Weights of a small mixture-of-experts language model, trained from scratch on English Wikipedia.
Size: 12 layers, width 256, vocabulary 8192, 99.7M parameters.
Experts: 128 experts in each of 11 layers, 128 ReLU neurons an expert, 4 picks a token, a softmax router.
Training: a variant of SOAP for the experts, 884M tokens, 7081 steps.
Below are experts of layer 8 (counted from 0) of a mixture-of-experts language model. Rows are named router (the router's row for the expert), up (a neuron's input weights, with its number), down (a neuron's output weights, with its number) and show model dimensions 0-127. Each number is 200 + 20 x the weight over its row's rms, rounded and kept within 0 to 999.
Before each expert's rows: "comes after" lists some tokens at least twice as common just before its tokens as in all text; "comes before" lists some tokens at least twice as common just after its tokens as in all text. This comes from a sample of Wikipedia text that the model never trained on. Tokens count by the router's weight.

# expert 118
comes after: " in", " of", " In", " for", " to", " on"
comes before: "ly", " of", " to", ",", " and", " for"
router,171,222,210,194,222,184,216,200,203,218,210,192,197,220,205,227,210,193,203,174,216,168,188,170,190,206,192,182,181,220,198,183,198,212,203,184,260,215,207,230,165,181,218,211,225,222,213,214,179,189,211,173,220,185,215,227,208,169,201,177,197,220,216,213,210,209,171,179,163,221,189,175,183,245,193,169,207,196,195,191,206,198,179,180,206,190,233,211,203,179,196,189,221,184,186,213,199,187,192,166,198,183,180,186,190,240,207,207,227,200,209,175,178,192,165,233,162,186,154,215,241,211,193,222,199,157,178,197
up0,182,205,179,157,191,206,180,207,181,237,225,163,208,216,209,206,220,206,214,201,159,202,188,200,196,204,228,216,152,224,188,195,218,226,207,209,195,218,228,205,215,207,221,206,214,216,205,232,199,176,208,194,192,187,185,223,192,215,189,249,160,250,173,198,175,210,183,177,197,202,211,190,199,151,210,193,233,164,187,179,193,211,179,194,188,189,190,186,233,234,189,194,214,206,247,173,225,186,212,197,199,175,190,184,200,232,184,190,163,203,196,214,172,193,213,214,210,215,177,156,177,198,209,203,177,189,204,213
down0,235,211,175,212,225,227,203,201,187,201,191,201,188,180,188,223,239,168,210,190,187,225,231,192,190,231,204,190,207,211,218,241,219,200,209,181,205,177,193,216,165,227,217,178,175,202,215,199,166,176,159,206,226,223,221,201,228,182,202,212,209,188,204,178,239,209,240,216,219,253,224,226,219,225,221,205,216,222,204,229,157,177,187,220,200,199,209,211,203,209,172,214,221,195,197,164,219,187,193,229,215,186,177,215,220,201,204,252,196,192,216,180,187,204,189,239,185,212,192,226,234,205,199,199,199,204,184,213
up1,217,213,165,184,189,200,232,210,203,193,218,174,157,213,199,228,220,207,217,192,158,192,212,229,200,212,195,192,202,188,220,164,167,189,213,208,246,205,168,181,207,200,151,202,254,197,192,192,200,208,199,202,214,216,172,238,203,179,236,191,205,204,186,232,208,215,214,197,181,184,230,193,235,214,215,195,215,193,204,180,170,208,190,194,228,218,199,200,181,197,189,242,229,229,157,203,195,176,186,205,241,220,202,226,198,199,214,179,237,226,195,177,192,195,187,197,184,189,189,165,227,173,201,170,214,183,189,202
down1,245,177,174,225,200,170,190,225,197,203,222,202,195,186,193,208,193,211,227,167,205,229,148,183,228,205,197,239,203,195,210,188,191,196,199,199,199,196,215,214,187,169,176,225,196,198,214,240,168,180,186,195,184,204,189,182,220,220,186,230,204,168,188,211,239,217,190,181,187,188,226,220,216,164,186,204,227,223,203,237,208,208,175,163,187,204,221,214,241,203,205,204,218,170,174,198,185,205,225,213,170,192,187,210,217,223,192,190,193,197,181,179,193,195,183,205,191,204,202,174,227,211,193,221,181,154,207,161
up2,215,189,189,218,195,236,198,181,182,173,223,196,199,173,185,221,218,233,213,171,193,179,226,198,203,207,218,227,209,175,263,220,201,186,226,181,227,196,232,230,153,224,199,195,224,187,207,231,204,192,186,192,221,190,196,161,200,168,206,191,220,230,213,200,216,164,176,177,214,210,155,209,197,200,201,224,229,210,209,193,175,199,203,189,197,225,198,181,183,209,220,168,237,224,180,173,205,203,191,197,171,202,197,205,204,216,203,196,191,186,206,196,175,197,193,229,198,232,188,213,201,190,181,220,210,211,188,172
down2,201,207,208,205,207,172,233,187,210,203,176,210,201,202,239,178,173,200,195,213,204,211,193,192,197,212,191,207,201,201,226,214,188,195,201,220,201,220,213,216,193,204,216,222,190,208,195,222,173,173,223,182,224,213,144,206,206,217,178,189,195,195,188,187,217,210,232,194,229,215,204,223,196,187,198,230,203,206,178,203,195,167,206,190,215,183,227,240,207,207,193,192,179,202,193,185,165,210,207,197,219,184,236,156,236,189,209,170,183,182,251,233,214,182,177,140,212,208,186,242,186,184,202,176,182,179,208,187
up3,167,196,216,201,194,196,194,209,214,188,243,213,200,226,189,232,194,180,203,168,217,193,204,210,203,190,232,188,189,237,215,196,207,180,155,173,218,198,205,197,179,205,182,205,218,194,197,236,154,217,207,198,219,221,187,255,205,213,162,240,203,215,229,208,196,187,206,209,172,183,174,211,187,205,178,154,197,196,208,189,188,186,190,174,198,216,209,209,223,177,193,170,179,203,195,240,167,215,191,185,238,199,192,195,190,206,210,175,230,243,192,200,170,196,194,218,237,176,204,201,224,177,191,225,225,167,194,197
down3,174,204,222,211,205,210,223,211,180,216,223,200,228,168,182,230,216,218,170,216,186,176,163,175,225,215,227,184,187,191,174,223,219,226,198,184,192,203,229,215,203,182,199,192,193,196,199,228,198,222,221,240,190,238,200,214,190,180,187,208,197,175,197,207,175,207,158,223,252,200,192,218,174,193,217,199,216,204,208,194,188,182,181,185,230,178,193,169,197,197,198,245,189,192,178,203,220,222,222,192,238,182,177,189,174,183,226,164,168,196,213,197,230,163,221,209,208,183,189,162,188,214,196,218,185,190,186,198
up4,198,168,171,203,191,217,208,173,172,213,183,192,190,224,180,187,188,176,207,220,196,191,223,192,206,206,197,181,189,182,202,179,194,172,214,235,171,241,180,189,210,180,216,201,199,213,200,222,218,210,173,201,233,216,203,215,222,143,215,198,205,220,233,201,202,222,167,190,167,169,182,187,165,190,185,225,187,190,186,207,219,210,243,199,181,215,218,235,213,198,188,184,180,209,190,191,189,193,188,173,188,175,179,193,158,193,179,204,211,188,186,199,205,209,207,220,154,219,176,206,208,188,199,207,260,201,216,198
down4,196,153,190,203,244,194,165,210,208,181,226,207,202,192,182,213,157,178,215,219,218,182,214,221,193,218,218,193,205,212,226,193,191,203,213,183,191,168,204,196,213,202,216,191,196,225,196,216,188,181,189,166,233,196,235,211,185,194,214,175,216,199,241,200,214,218,170,211,184,210,195,162,157,185,211,212,161,196,199,226,220,206,228,186,188,213,202,190,213,185,220,207,175,174,243,215,212,227,195,220,188,178,198,193,171,180,201,174,189,194,204,213,227,199,216,166,197,246,211,206,193,225,236,211,218,195,192,210
up5,212,199,214,213,220,159,208,205,195,196,239,186,207,237,210,228,192,163,180,176,179,202,209,177,187,145,193,227,226,170,228,207,186,188,191,209,193,192,239,207,182,219,224,204,193,179,174,163,190,215,235,191,196,202,189,184,184,198,221,215,244,209,187,216,174,226,191,214,195,193,179,194,181,224,207,149,209,185,153,202,213,210,176,212,224,174,206,210,207,219,184,205,196,195,163,200,224,159,210,194,165,210,194,175,203,212,188,208,210,207,172,201,188,168,227,232,167,201,191,202,217,177,201,176,190,184,209,203
down5,217,186,186,224,201,209,171,220,188,190,180,201,196,162,195,208,173,210,237,214,204,189,186,223,190,201,173,194,264,225,221,177,216,196,201,221,181,218,204,216,195,204,170,237,226,184,175,227,181,212,186,195,208,194,192,204,204,221,195,180,209,142,207,178,191,216,198,201,176,205,199,218,177,200,194,211,207,163,157,200,189,193,222,200,228,187,213,198,205,166,214,193,221,170,224,211,202,168,189,212,214,197,221,202,186,181,243,180,185,189,183,205,180,187,200,210,240,206,194,173,189,165,172,214,199,176,203,213
up6,205,205,244,210,218,192,192,185,191,208,195,209,231,189,191,165,172,218,184,219,193,176,180,175,207,188,218,234,206,168,201,226,158,187,192,166,218,244,202,219,220,195,211,206,200,183,198,222,205,182,168,199,216,219,182,192,210,213,191,183,192,210,199,242,227,185,220,219,209,191,206,193,236,180,205,233,217,191,193,198,208,229,185,180,177,184,199,229,238,216,240,255,197,245,215,198,219,225,209,222,223,222,197,215,161,199,207,208,207,199,198,182,205,181,203,191,206,200,169,184,182,172,198,197,197,188,165,206
down6,212,203,181,182,206,192,197,212,198,214,189,215,180,195,197,238,195,188,183,177,220,194,199,222,207,211,221,209,194,193,195,201,205,184,194,207,219,245,180,193,173,204,185,210,218,185,182,183,241,204,205,203,209,168,203,206,203,209,229,170,223,227,180,186,192,223,233,203,229,207,219,185,195,210,233,196,191,221,229,185,225,232,202,191,181,211,174,199,219,151,183,230,187,184,214,195,199,165,202,184,160,180,207,164,191,216,196,213,198,216,178,191,212,214,215,181,191,202,191,207,188,202,235,177,188,194,220,217
up7,187,211,219,165,193,229,223,212,200,196,217,195,228,179,182,200,210,177,196,198,172,203,217,191,181,214,212,184,164,187,205,193,191,196,194,231,229,198,168,199,187,169,228,177,215,180,194,207,182,220,212,213,206,181,248,217,198,222,205,196,173,213,202,188,188,204,187,186,175,196,187,203,182,176,212,204,212,240,197,238,173,197,197,198,171,191,193,205,171,215,222,222,205,205,199,175,213,199,225,201,223,182,203,208,193,241,178,172,202,214,185,194,198,233,184,178,158,183,201,156,223,199,191,192,189,198,236,219
down7,184,230,202,232,232,192,225,218,184,171,195,205,227,164,196,187,216,182,189,221,204,239,216,166,198,200,205,198,180,236,185,207,199,193,213,220,217,201,181,242,226,202,198,211,224,220,222,210,189,195,172,193,208,203,196,157,214,175,198,159,207,226,209,195,183,203,206,234,200,186,217,134,202,181,204,212,234,197,185,171,233,175,199,215,195,192,186,223,209,184,219,201,235,163,214,206,181,198,185,217,170,200,190,211,198,219,202,210,208,207,171,209,242,178,202,214,187,199,227,203,214,164,205,191,189,180,203,231
up8,202,192,195,196,189,192,169,194,215,181,217,174,205,204,194,217,169,209,199,196,208,208,220,207,170,222,188,207,194,198,228,187,192,181,206,178,212,212,222,215,238,187,183,215,202,185,186,213,220,206,207,217,262,222,192,222,190,247,197,191,215,169,215,184,189,181,171,192,189,227,182,174,206,172,177,196,246,181,184,210,198,250,205,218,243,202,228,158,210,203,197,182,187,191,204,200,182,204,190,180,211,222,196,191,216,198,219,216,196,220,212,192,192,234,199,221,204,201,188,234,214,209,174,178,216,173,172,197
down8,199,235,204,194,190,179,207,182,215,185,171,192,194,190,262,175,241,193,170,163,204,166,223,228,155,226,195,184,227,230,172,196,165,224,207,173,189,220,212,199,198,182,206,197,191,225,211,198,204,199,184,220,213,185,216,212,186,222,209,180,171,219,200,181,178,176,196,187,184,187,203,180,228,200,176,177,205,187,199,155,204,195,184,238,169,190,243,201,217,212,181,163,181,183,216,190,220,199,199,184,228,215,198,177,199,207,210,206,199,171,172,192,180,173,206,226,228,193,187,174,200,214,160,211,252,228,181,195
up9,190,184,207,166,207,224,208,237,185,203,178,189,198,232,155,183,188,225,179,211,196,185,177,231,196,215,205,191,191,239,207,176,193,225,182,183,161,203,209,179,173,169,201,192,173,208,206,233,175,226,202,199,214,152,194,188,212,196,199,231,186,204,196,187,190,199,190,172,203,194,200,175,214,219,215,201,235,199,186,197,203,226,212,175,194,225,192,194,186,202,230,208,214,189,200,197,184,183,200,199,175,192,177,161,211,197,184,229,218,183,222,195,206,185,203,200,206,198,181,222,204,179,162,203,204,215,199,194
down9,189,187,236,201,200,192,214,195,221,186,216,188,221,198,234,195,179,232,214,232,180,217,217,167,191,208,161,215,177,210,200,244,243,172,208,218,219,182,212,191,250,215,219,200,210,177,209,182,226,187,182,201,196,217,205,256,200,221,207,183,204,230,193,193,221,203,220,205,207,196,188,159,187,166,205,192,176,194,197,167,266,217,188,174,209,219,203,200,178,185,201,229,192,195,239,206,157,180,174,175,221,181,188,204,197,195,191,207,204,212,175,198,157,237,160,186,211,216,193,194,177,201,198,166,188,189,194,203
up10,200,190,206,183,184,209,206,227,180,180,207,210,227,216,212,195,170,224,214,211,211,186,210,207,195,179,207,162,182,188,193,204,225,190,226,199,221,221,159,208,212,207,170,165,191,214,203,191,191,203,213,195,204,245,225,203,202,194,202,193,196,237,201,174,192,189,196,179,161,144,212,226,209,181,223,176,220,206,244,176,181,210,201,169,202,192,216,236,222,225,197,215,256,142,199,175,207,187,206,160,193,194,177,188,216,210,214,181,219,223,190,228,181,217,184,189,224,219,169,215,219,197,183,199,210,192,214,199
down10,218,216,167,199,186,184,193,179,201,200,222,214,212,206,194,197,191,178,203,206,206,163,181,206,205,196,187,196,199,226,211,175,212,234,188,191,225,186,191,208,184,217,175,202,188,185,206,197,187,185,222,160,159,211,191,212,221,183,244,172,214,190,188,182,221,249,181,216,222,219,179,185,182,195,231,213,209,190,193,195,224,198,206,192,202,208,204,193,175,214,201,194,192,203,202,213,193,214,246,206,203,223,210,170,180,200,212,214,175,198,241,196,259,175,206,208,193,224,194,180,235,181,254,211,203,228,178,193
up11,227,208,186,227,222,201,161,205,178,159,201,158,183,218,189,188,216,195,199,187,171,179,209,193,227,185,205,223,171,164,220,207,217,203,186,196,217,233,237,189,199,247,200,194,215,181,152,232,227,202,216,184,190,170,191,221,191,208,186,208,206,205,198,221,202,201,151,187,185,215,191,184,188,187,197,178,216,191,209,191,193,195,229,188,195,234,203,165,195,202,195,199,185,166,172,158,208,186,199,195,182,187,216,188,177,190,199,161,232,165,216,235,193,184,207,172,172,195,210,217,207,187,222,198,178,223,163,203
down11,190,222,199,197,198,169,202,193,150,183,176,226,222,205,227,184,219,214,212,194,178,211,166,244,191,221,193,185,173,175,221,198,200,213,166,198,179,194,231,169,205,196,204,227,197,201,211,189,221,194,206,191,179,198,201,206,214,209,188,209,201,165,192,188,211,193,206,215,192,179,225,208,194,211,178,206,208,194,219,218,246,207,191,230,206,195,217,226,193,193,213,222,228,193,201,184,222,192,192,192,201,185,169,201,241,182,159,203,260,207,168,225,185,181,219,203,174,178,183,209,208,198,162,171,209,213,217,199
up12,232,181,189,204,190,178,206,184,188,192,197,214,173,171,236,206,162,207,230,197,202,217,226,185,185,204,209,200,205,244,207,196,200,203,217,230,195,197,203,227,225,209,216,179,211,172,190,198,197,209,182,211,226,227,228,216,183,213,212,201,203,197,221,219,174,171,186,176,224,196,241,194,193,180,210,171,183,207,153,220,202,227,194,215,188,208,190,234,204,177,238,190,217,201,171,219,198,194,215,233,184,171,206,194,190,221,219,162,237,198,181,200,189,236,202,211,201,197,168,206,201,198,210,197,190,178,202,212
down12,245,193,204,175,180,223,197,188,181,193,188,195,180,175,193,254,201,212,185,203,196,174,256,193,187,215,175,198,191,185,202,175,208,205,186,190,218,211,183,168,197,213,181,184,207,227,224,212,195,213,191,199,199,180,200,157,227,187,187,194,231,187,214,214,159,167,236,176,191,182,203,217,215,184,234,192,181,210,196,188,167,216,225,207,210,188,232,186,183,211,198,207,211,199,199,182,217,210,203,240,158,216,174,222,221,211,226,194,197,168,191,195,203,215,196,213,166,187,190,199,189,197,203,224,224,169,175,187
up13,221,197,205,202,231,196,188,192,184,211,194,175,210,243,165,172,178,167,193,210,183,166,244,182,174,180,186,214,225,182,249,204,141,195,200,212,212,220,200,190,199,211,186,204,182,215,219,181,217,214,197,188,210,189,204,219,190,152,219,193,179,196,233,221,176,211,199,215,212,225,217,184,211,189,213,190,214,217,186,204,213,209,182,186,195,218,205,213,216,196,215,188,150,228,190,209,217,197,211,219,177,156,170,202,199,225,220,213,230,179,223,161,220,171,198,222,229,207,177,149,173,209,236,194,171,213,185,202
down13,232,200,202,229,207,192,198,178,217,175,215,171,209,221,142,198,185,224,222,229,240,197,217,242,227,179,176,193,205,166,205,208,223,199,213,169,197,218,178,185,205,178,205,218,181,240,217,216,193,179,211,198,176,230,206,188,209,211,220,230,215,233,195,195,212,189,177,197,215,225,241,195,156,225,178,210,226,180,213,196,220,212,238,141,198,211,179,199,210,200,176,201,180,165,216,249,186,192,177,214,198,202,198,190,187,184,202,154,211,224,212,200,180,179,174,223,170,218,201,161,170,208,212,219,177,199,172,163
up14,161,205,196,202,170,206,161,188,191,212,232,195,225,220,204,175,208,197,219,166,222,193,194,213,219,188,219,198,205,199,183,207,212,205,169,198,239,205,181,215,202,194,252,210,173,188,215,206,176,223,185,186,200,198,198,205,222,148,187,228,211,169,231,212,188,203,207,205,185,209,185,187,185,234,172,182,184,202,200,203,194,200,173,222,214,192,202,189,142,185,221,187,203,192,182,206,194,236,198,201,215,216,178,187,205,203,211,189,186,175,170,218,184,209,145,221,211,210,169,231,166,155,207,186,201,211,188,240
down14,192,199,197,208,191,182,220,209,213,241,199,200,228,216,194,204,208,203,233,214,216,227,175,175,196,219,181,178,209,135,202,206,182,177,204,184,194,177,203,213,231,191,225,194,195,212,256,201,161,227,234,200,182,194,193,208,166,172,214,199,201,197,175,201,181,185,211,187,186,199,223,185,184,226,203,187,212,185,206,189,203,203,180,199,212,217,202,181,173,200,214,194,208,199,241,199,215,209,214,240,206,171,200,227,233,244,229,211,156,219,186,197,209,188,184,197,193,205,188,176,183,223,214,191,192,199,204,177
up15,206,215,177,164,174,203,185,166,212,226,213,228,155,207,163,187,206,230,202,174,209,190,219,179,202,200,210,190,211,210,218,213,213,177,173,214,221,199,205,183,215,185,190,218,211,223,152,224,195,186,195,182,184,215,162,237,217,189,197,196,204,188,195,188,157,175,219,208,235,233,190,172,161,223,192,205,157,197,225,196,228,173,220,197,214,175,203,233,194,209,185,171,229,191,231,196,206,245,206,199,182,184,243,206,210,210,153,201,181,208,206,217,192,172,206,202,197,204,196,206,233,202,187,209,210,201,219,179
down15,208,197,178,166,193,172,185,203,212,226,156,189,206,202,207,170,229,203,214,208,227,197,187,236,198,220,193,185,210,231,211,188,216,211,137,191,214,215,209,193,212,196,195,216,203,211,213,171,185,185,182,222,228,194,215,213,196,213,212,173,212,216,195,178,182,203,207,201,221,173,186,221,168,197,196,193,225,185,237,192,218,194,221,193,214,240,188,175,216,231,194,214,189,251,226,196,218,189,198,173,216,192,209,231,187,204,202,209,187,197,179,224,191,195,205,201,193,223,202,206,180,216,246,178,208,198,210,207
up16,177,165,186,206,179,215,205,208,197,216,162,184,212,187,228,196,167,204,219,194,172,200,171,207,173,185,209,177,159,181,212,210,181,156,224,201,204,198,198,204,194,178,195,193,199,169,208,183,199,183,187,224,165,222,228,194,235,217,193,197,161,245,236,188,194,209,194,198,170,193,178,199,215,201,190,169,175,200,206,192,222,231,198,211,218,144,212,206,245,205,176,218,210,209,183,223,200,170,181,194,207,198,218,204,211,159,203,181,225,213,212,215,205,196,168,225,227,214,141,199,178,181,240,168,208,219,217,195
down16,187,194,189,182,159,177,185,179,183,177,202,219,199,202,201,207,194,220,168,184,191,167,228,187,163,199,171,227,176,189,216,199,209,199,216,218,196,232,192,213,210,230,191,209,234,218,199,232,162,201,171,206,177,208,200,203,182,227,241,222,199,231,211,235,202,224,172,171,198,202,226,183,181,229,197,180,194,226,249,215,231,213,164,182,221,163,208,219,215,207,167,188,217,212,173,207,183,218,178,214,204,217,179,222,166,213,216,251,230,172,222,183,223,172,180,205,200,193,217,188,200,207,178,218,213,184,207,227
up17,201,205,161,169,208,215,202,204,192,213,236,161,210,196,220,200,222,221,187,196,169,201,215,207,173,169,208,179,219,219,192,205,224,236,206,176,215,160,160,199,187,179,181,181,181,183,196,177,207,202,197,168,177,209,209,213,202,223,245,218,212,232,225,234,210,201,182,238,195,211,180,190,228,205,202,177,204,171,203,212,224,206,220,176,244,199,221,216,209,221,204,219,199,188,202,216,198,175,195,223,190,195,187,251,207,186,219,195,249,194,225,214,230,198,218,197,190,221,192,206,199,193,180,194,224,207,193,193
down17,202,214,189,194,217,167,201,205,213,177,210,208,197,200,212,189,194,230,210,165,203,194,200,208,158,220,184,200,192,222,213,183,209,197,198,176,200,208,163,208,207,223,203,177,216,198,219,216,199,212,187,201,191,227,184,183,192,186,211,198,196,241,201,175,192,210,184,148,225,173,215,209,204,186,189,191,204,159,187,247,202,217,185,204,186,189,159,233,216,215,190,199,190,165,198,194,212,218,234,215,173,168,171,174,214,179,190,214,208,235,227,183,210,181,210,186,240,182,191,194,222,156,199,219,169,192,189,205
up18,200,191,206,222,190,235,196,191,201,182,170,203,187,229,202,200,228,206,215,206,167,165,143,219,226,186,174,213,238,189,217,237,205,219,208,235,207,205,208,213,178,216,182,216,205,237,195,227,186,186,213,181,181,183,207,183,220,163,145,211,256,224,222,204,167,198,245,185,206,165,211,197,228,196,179,182,218,193,191,176,197,211,220,197,223,204,195,222,179,210,204,203,185,210,228,188,212,201,198,176,224,200,213,174,178,196,215,216,194,202,202,227,192,191,227,180,173,153,202,204,161,173,182,230,215,217,213,206
down18,190,216,191,194,193,231,193,196,188,190,196,225,186,231,211,229,244,207,232,170,238,242,215,191,223,182,180,227,213,249,221,212,172,183,199,216,184,170,193,222,216,215,202,218,197,194,167,211,206,219,184,214,207,191,232,225,210,220,184,190,226,164,195,193,214,209,235,183,227,204,194,192,201,219,201,181,197,178,189,212,186,202,209,203,212,201,170,201,176,203,199,183,241,175,184,197,187,188,208,181,201,209,169,214,214,191,179,199,197,171,185,187,171,191,197,174,209,202,193,218,179,190,241,186,204,211,175,185
up19,138,216,205,211,204,206,184,208,202,212,191,214,154,189,191,225,196,171,205,195,192,195,182,200,156,199,202,225,230,220,174,216,190,189,203,192,219,199,187,208,243,229,237,179,198,196,236,172,209,208,230,209,192,176,170,191,160,192,177,182,228,236,184,214,194,190,214,187,192,191,189,245,201,205,194,170,180,192,215,182,194,183,198,168,186,217,209,224,229,172,220,194,214,233,178,197,205,183,150,217,210,199,191,209,196,170,199,202,203,217,210,189,162,203,212,196,180,217,160,209,208,201,223,196,197,211,160,201
down19,190,200,217,196,211,170,165,217,181,179,194,198,197,250,201,252,216,215,206,225,217,214,208,240,181,223,217,219,199,182,189,229,222,201,215,197,207,185,199,213,218,234,202,210,174,199,210,211,184,208,213,194,212,211,188,201,203,186,207,186,199,220,187,218,204,194,211,200,204,198,212,190,219,175,168,229,201,174,201,230,204,215,203,221,184,229,199,209,210,217,185,179,177,203,203,215,221,185,212,211,211,189,218,229,235,184,251,180,182,170,223,190,186,222,196,161,220,238,197,166,242,182,188,201,171,217,180,198
up20,224,196,210,230,215,211,210,196,188,233,208,210,193,203,201,160,186,210,199,193,186,230,167,214,202,203,164,175,219,203,175,179,208,208,187,211,195,189,194,175,215,193,215,190,205,217,210,206,207,223,217,238,204,225,193,212,215,165,160,199,224,198,210,202,165,189,183,210,188,200,190,208,217,162,223,185,235,215,202,195,214,167,189,186,177,192,182,197,164,223,182,192,208,213,191,227,188,203,206,202,211,200,178,168,187,183,198,189,179,226,210,199,202,208,207,175,216,204,224,217,198,230,198,226,168,201,232,218
down20,161,186,204,182,191,245,203,199,190,177,166,199,202,170,210,180,162,197,197,236,173,165,185,230,202,213,209,203,220,194,195,193,224,196,207,203,205,169,211,180,210,198,194,197,194,218,229,224,196,230,155,227,168,192,182,217,218,207,161,216,230,211,213,191,162,190,189,188,238,186,202,208,236,192,175,229,194,185,150,187,192,207,217,211,204,201,208,221,176,206,236,204,215,234,211,234,237,214,220,203,211,212,206,223,200,184,157,218,185,209,197,227,165,176,197,180,217,209,226,200,203,195,186,208,195,189,214,251
up21,220,209,206,173,158,205,219,196,170,224,208,213,186,204,177,233,226,204,207,221,220,221,186,237,226,201,197,189,188,185,208,181,208,240,213,220,207,206,185,189,222,209,180,198,178,209,221,191,194,247,215,193,175,232,208,205,229,209,160,208,175,212,181,209,236,236,207,169,177,243,186,199,242,230,181,213,190,194,184,193,162,223,177,205,187,173,210,184,234,202,204,179,201,232,210,219,201,227,190,231,198,183,192,172,217,203,210,224,190,210,216,205,211,197,188,220,190,219,179,219,160,190,181,220,201,209,215,164
down21,199,192,210,239,225,187,193,180,212,225,217,180,224,208,228,198,198,181,181,231,185,176,229,191,164,193,204,170,182,223,214,237,227,226,170,217,188,175,206,222,218,215,180,200,174,204,209,242,208,201,211,181,227,203,189,248,174,206,216,176,207,200,167,221,210,219,204,239,183,218,207,222,198,187,181,162,179,202,216,200,204,168,210,203,206,166,204,220,202,195,228,170,237,195,188,196,171,200,178,229,163,153,232,206,179,200,188,213,205,230,188,202,201,200,219,195,206,176,211,233,176,230,194,179,201,181,218,183
up22,179,228,205,158,206,204,210,190,211,175,223,196,210,187,156,222,218,193,222,173,187,205,184,199,202,188,206,196,213,216,184,195,190,215,218,202,223,201,192,206,204,215,185,185,196,188,163,229,212,201,223,163,201,192,200,237,206,202,239,208,187,181,179,235,187,198,233,184,174,186,155,160,209,183,196,185,220,210,181,215,215,232,149,235,178,168,210,224,211,153,177,221,182,180,189,192,186,210,223,208,173,179,189,182,191,222,201,184,190,178,226,209,187,175,196,222,192,216,187,213,245,177,188,216,212,206,215,183
down22,192,194,211,187,227,229,194,239,189,153,202,173,200,202,226,182,200,200,209,180,208,162,185,243,212,238,177,205,170,225,184,204,187,163,179,228,224,206,192,157,206,207,215,198,205,199,199,224,200,176,195,201,249,193,241,184,187,226,226,198,191,187,219,168,190,201,216,191,245,197,222,221,207,206,218,235,195,198,171,204,188,191,201,229,240,206,203,209,199,203,213,154,176,215,216,196,212,178,175,174,170,201,174,217,216,200,188,183,192,220,205,178,222,185,202,199,225,232,178,187,180,190,190,176,188,203,229,197
up23,244,220,210,189,201,207,186,200,172,167,232,221,224,192,226,199,207,168,197,208,215,230,187,226,167,191,202,239,196,192,218,169,202,201,224,167,248,216,217,203,228,185,202,205,205,196,226,182,238,164,203,211,243,225,203,227,236,210,171,197,204,189,209,169,139,205,208,192,196,187,189,194,189,199,183,223,206,193,176,205,186,182,203,202,186,186,181,162,202,181,183,227,217,155,217,151,208,205,184,201,207,202,178,180,281,187,226,198,220,225,210,174,215,180,201,193,191,216,182,188,198,203,196,175,226,219,212,167
down23,181,208,220,186,172,187,224,181,199,189,179,222,184,167,198,204,197,227,201,208,192,236,220,211,227,200,226,189,186,195,213,185,191,207,185,186,186,192,243,212,180,198,164,216,215,234,184,167,194,218,209,201,179,210,242,223,204,176,225,189,175,241,184,189,186,219,220,226,184,165,223,193,175,199,214,198,205,185,204,193,221,170,180,221,188,190,208,204,194,196,205,203,186,244,203,175,222,200,227,201,181,233,199,203,212,199,236,227,242,213,210,198,197,243,193,230,193,211,170,167,243,194,185,182,210,199,221,190
up24,218,201,234,185,216,187,201,183,214,196,240,166,201,222,199,195,217,218,202,187,196,189,194,201,211,203,216,205,211,209,243,199,192,189,155,212,219,205,173,225,193,207,214,234,215,198,212,191,190,186,209,208,217,183,214,194,200,201,179,191,231,193,180,214,189,195,239,216,187,197,172,200,151,200,189,199,210,174,194,184,219,217,176,199,225,209,206,224,156,189,222,216,224,212,204,221,191,183,213,187,188,172,209,182,173,165,233,195,224,169,228,186,163,196,196,225,192,185,197,168,189,181,186,207,197,196,185,172
down24,206,204,231,196,222,220,202,234,207,223,205,248,194,171,188,183,225,202,201,255,237,223,221,206,196,173,199,210,225,223,205,196,182,232,190,195,200,241,227,228,187,196,196,195,205,191,185,181,199,228,197,196,166,195,162,203,191,211,154,217,204,196,186,207,195,215,194,169,213,172,196,188,200,163,199,189,191,207,198,221,207,207,212,200,210,201,200,211,171,204,189,194,181,215,174,218,178,196,213,226,202,196,200,206,249,173,205,183,202,179,186,197,160,211,203,176,204,187,211,199,201,220,216,204,178,197,154,201
up25,190,166,208,203,188,199,195,237,229,213,208,204,199,213,179,191,204,201,184,233,174,181,210,171,226,171,159,198,214,187,204,244,227,168,204,190,220,207,210,223,210,199,197,218,184,209,194,204,183,199,242,203,213,226,213,208,161,191,170,204,198,199,220,198,230,179,191,198,182,202,206,211,211,208,201,211,183,184,198,176,178,243,214,153,239,217,148,188,202,211,203,186,217,187,220,191,202,225,169,183,235,168,207,182,191,200,217,237,177,200,196,199,203,198,167,202,193,192,183,232,193,200,185,205,198,219,215,165
down25,220,204,205,171,213,217,203,200,175,222,165,222,208,206,194,217,214,161,199,199,202,175,220,196,221,208,191,182,191,204,223,221,201,209,167,215,177,187,214,225,218,212,203,221,189,172,198,191,216,210,198,216,227,205,191,236,195,225,201,167,196,174,198,221,214,176,230,176,177,208,221,242,207,189,229,205,210,193,238,165,166,163,205,215,248,211,206,195,229,183,211,223,166,186,197,206,217,221,215,213,172,207,218,231,211,211,197,206,181,220,182,210,198,197,205,158,182,196,197,260,200,209,225,240,221,196,181,195
up26,197,210,177,190,171,178,233,186,211,190,216,211,210,219,239,225,207,228,192,175,174,182,234,186,203,223,202,190,196,164,212,178,223,206,206,194,226,223,185,206,165,169,222,235,202,195,227,230,237,207,199,199,206,188,203,226,195,176,178,224,196,175,177,191,208,192,165,183,203,210,196,202,212,215,187,198,198,216,241,197,233,229,225,210,195,204,168,233,191,202,190,172,196,171,167,229,219,182,205,183,214,171,192,173,223,186,187,209,174,203,218,194,220,205,172,191,177,211,198,206,199,188,210,196,220,234,222,224
down26,171,183,230,180,185,205,202,197,206,227,210,221,200,204,207,189,207,206,196,177,209,197,261,183,166,166,192,220,155,204,158,178,198,198,203,164,239,186,180,195,194,192,214,213,199,199,213,177,205,179,181,206,199,188,200,198,214,182,184,201,203,239,189,170,226,172,227,170,205,198,184,202,224,196,211,170,218,189,231,208,182,231,200,188,210,171,237,163,178,193,232,194,196,175,214,218,204,201,203,203,221,196,230,219,200,227,164,197,176,188,211,211,227,186,199,179,193,242,201,220,204,194,168,240,206,211,193,182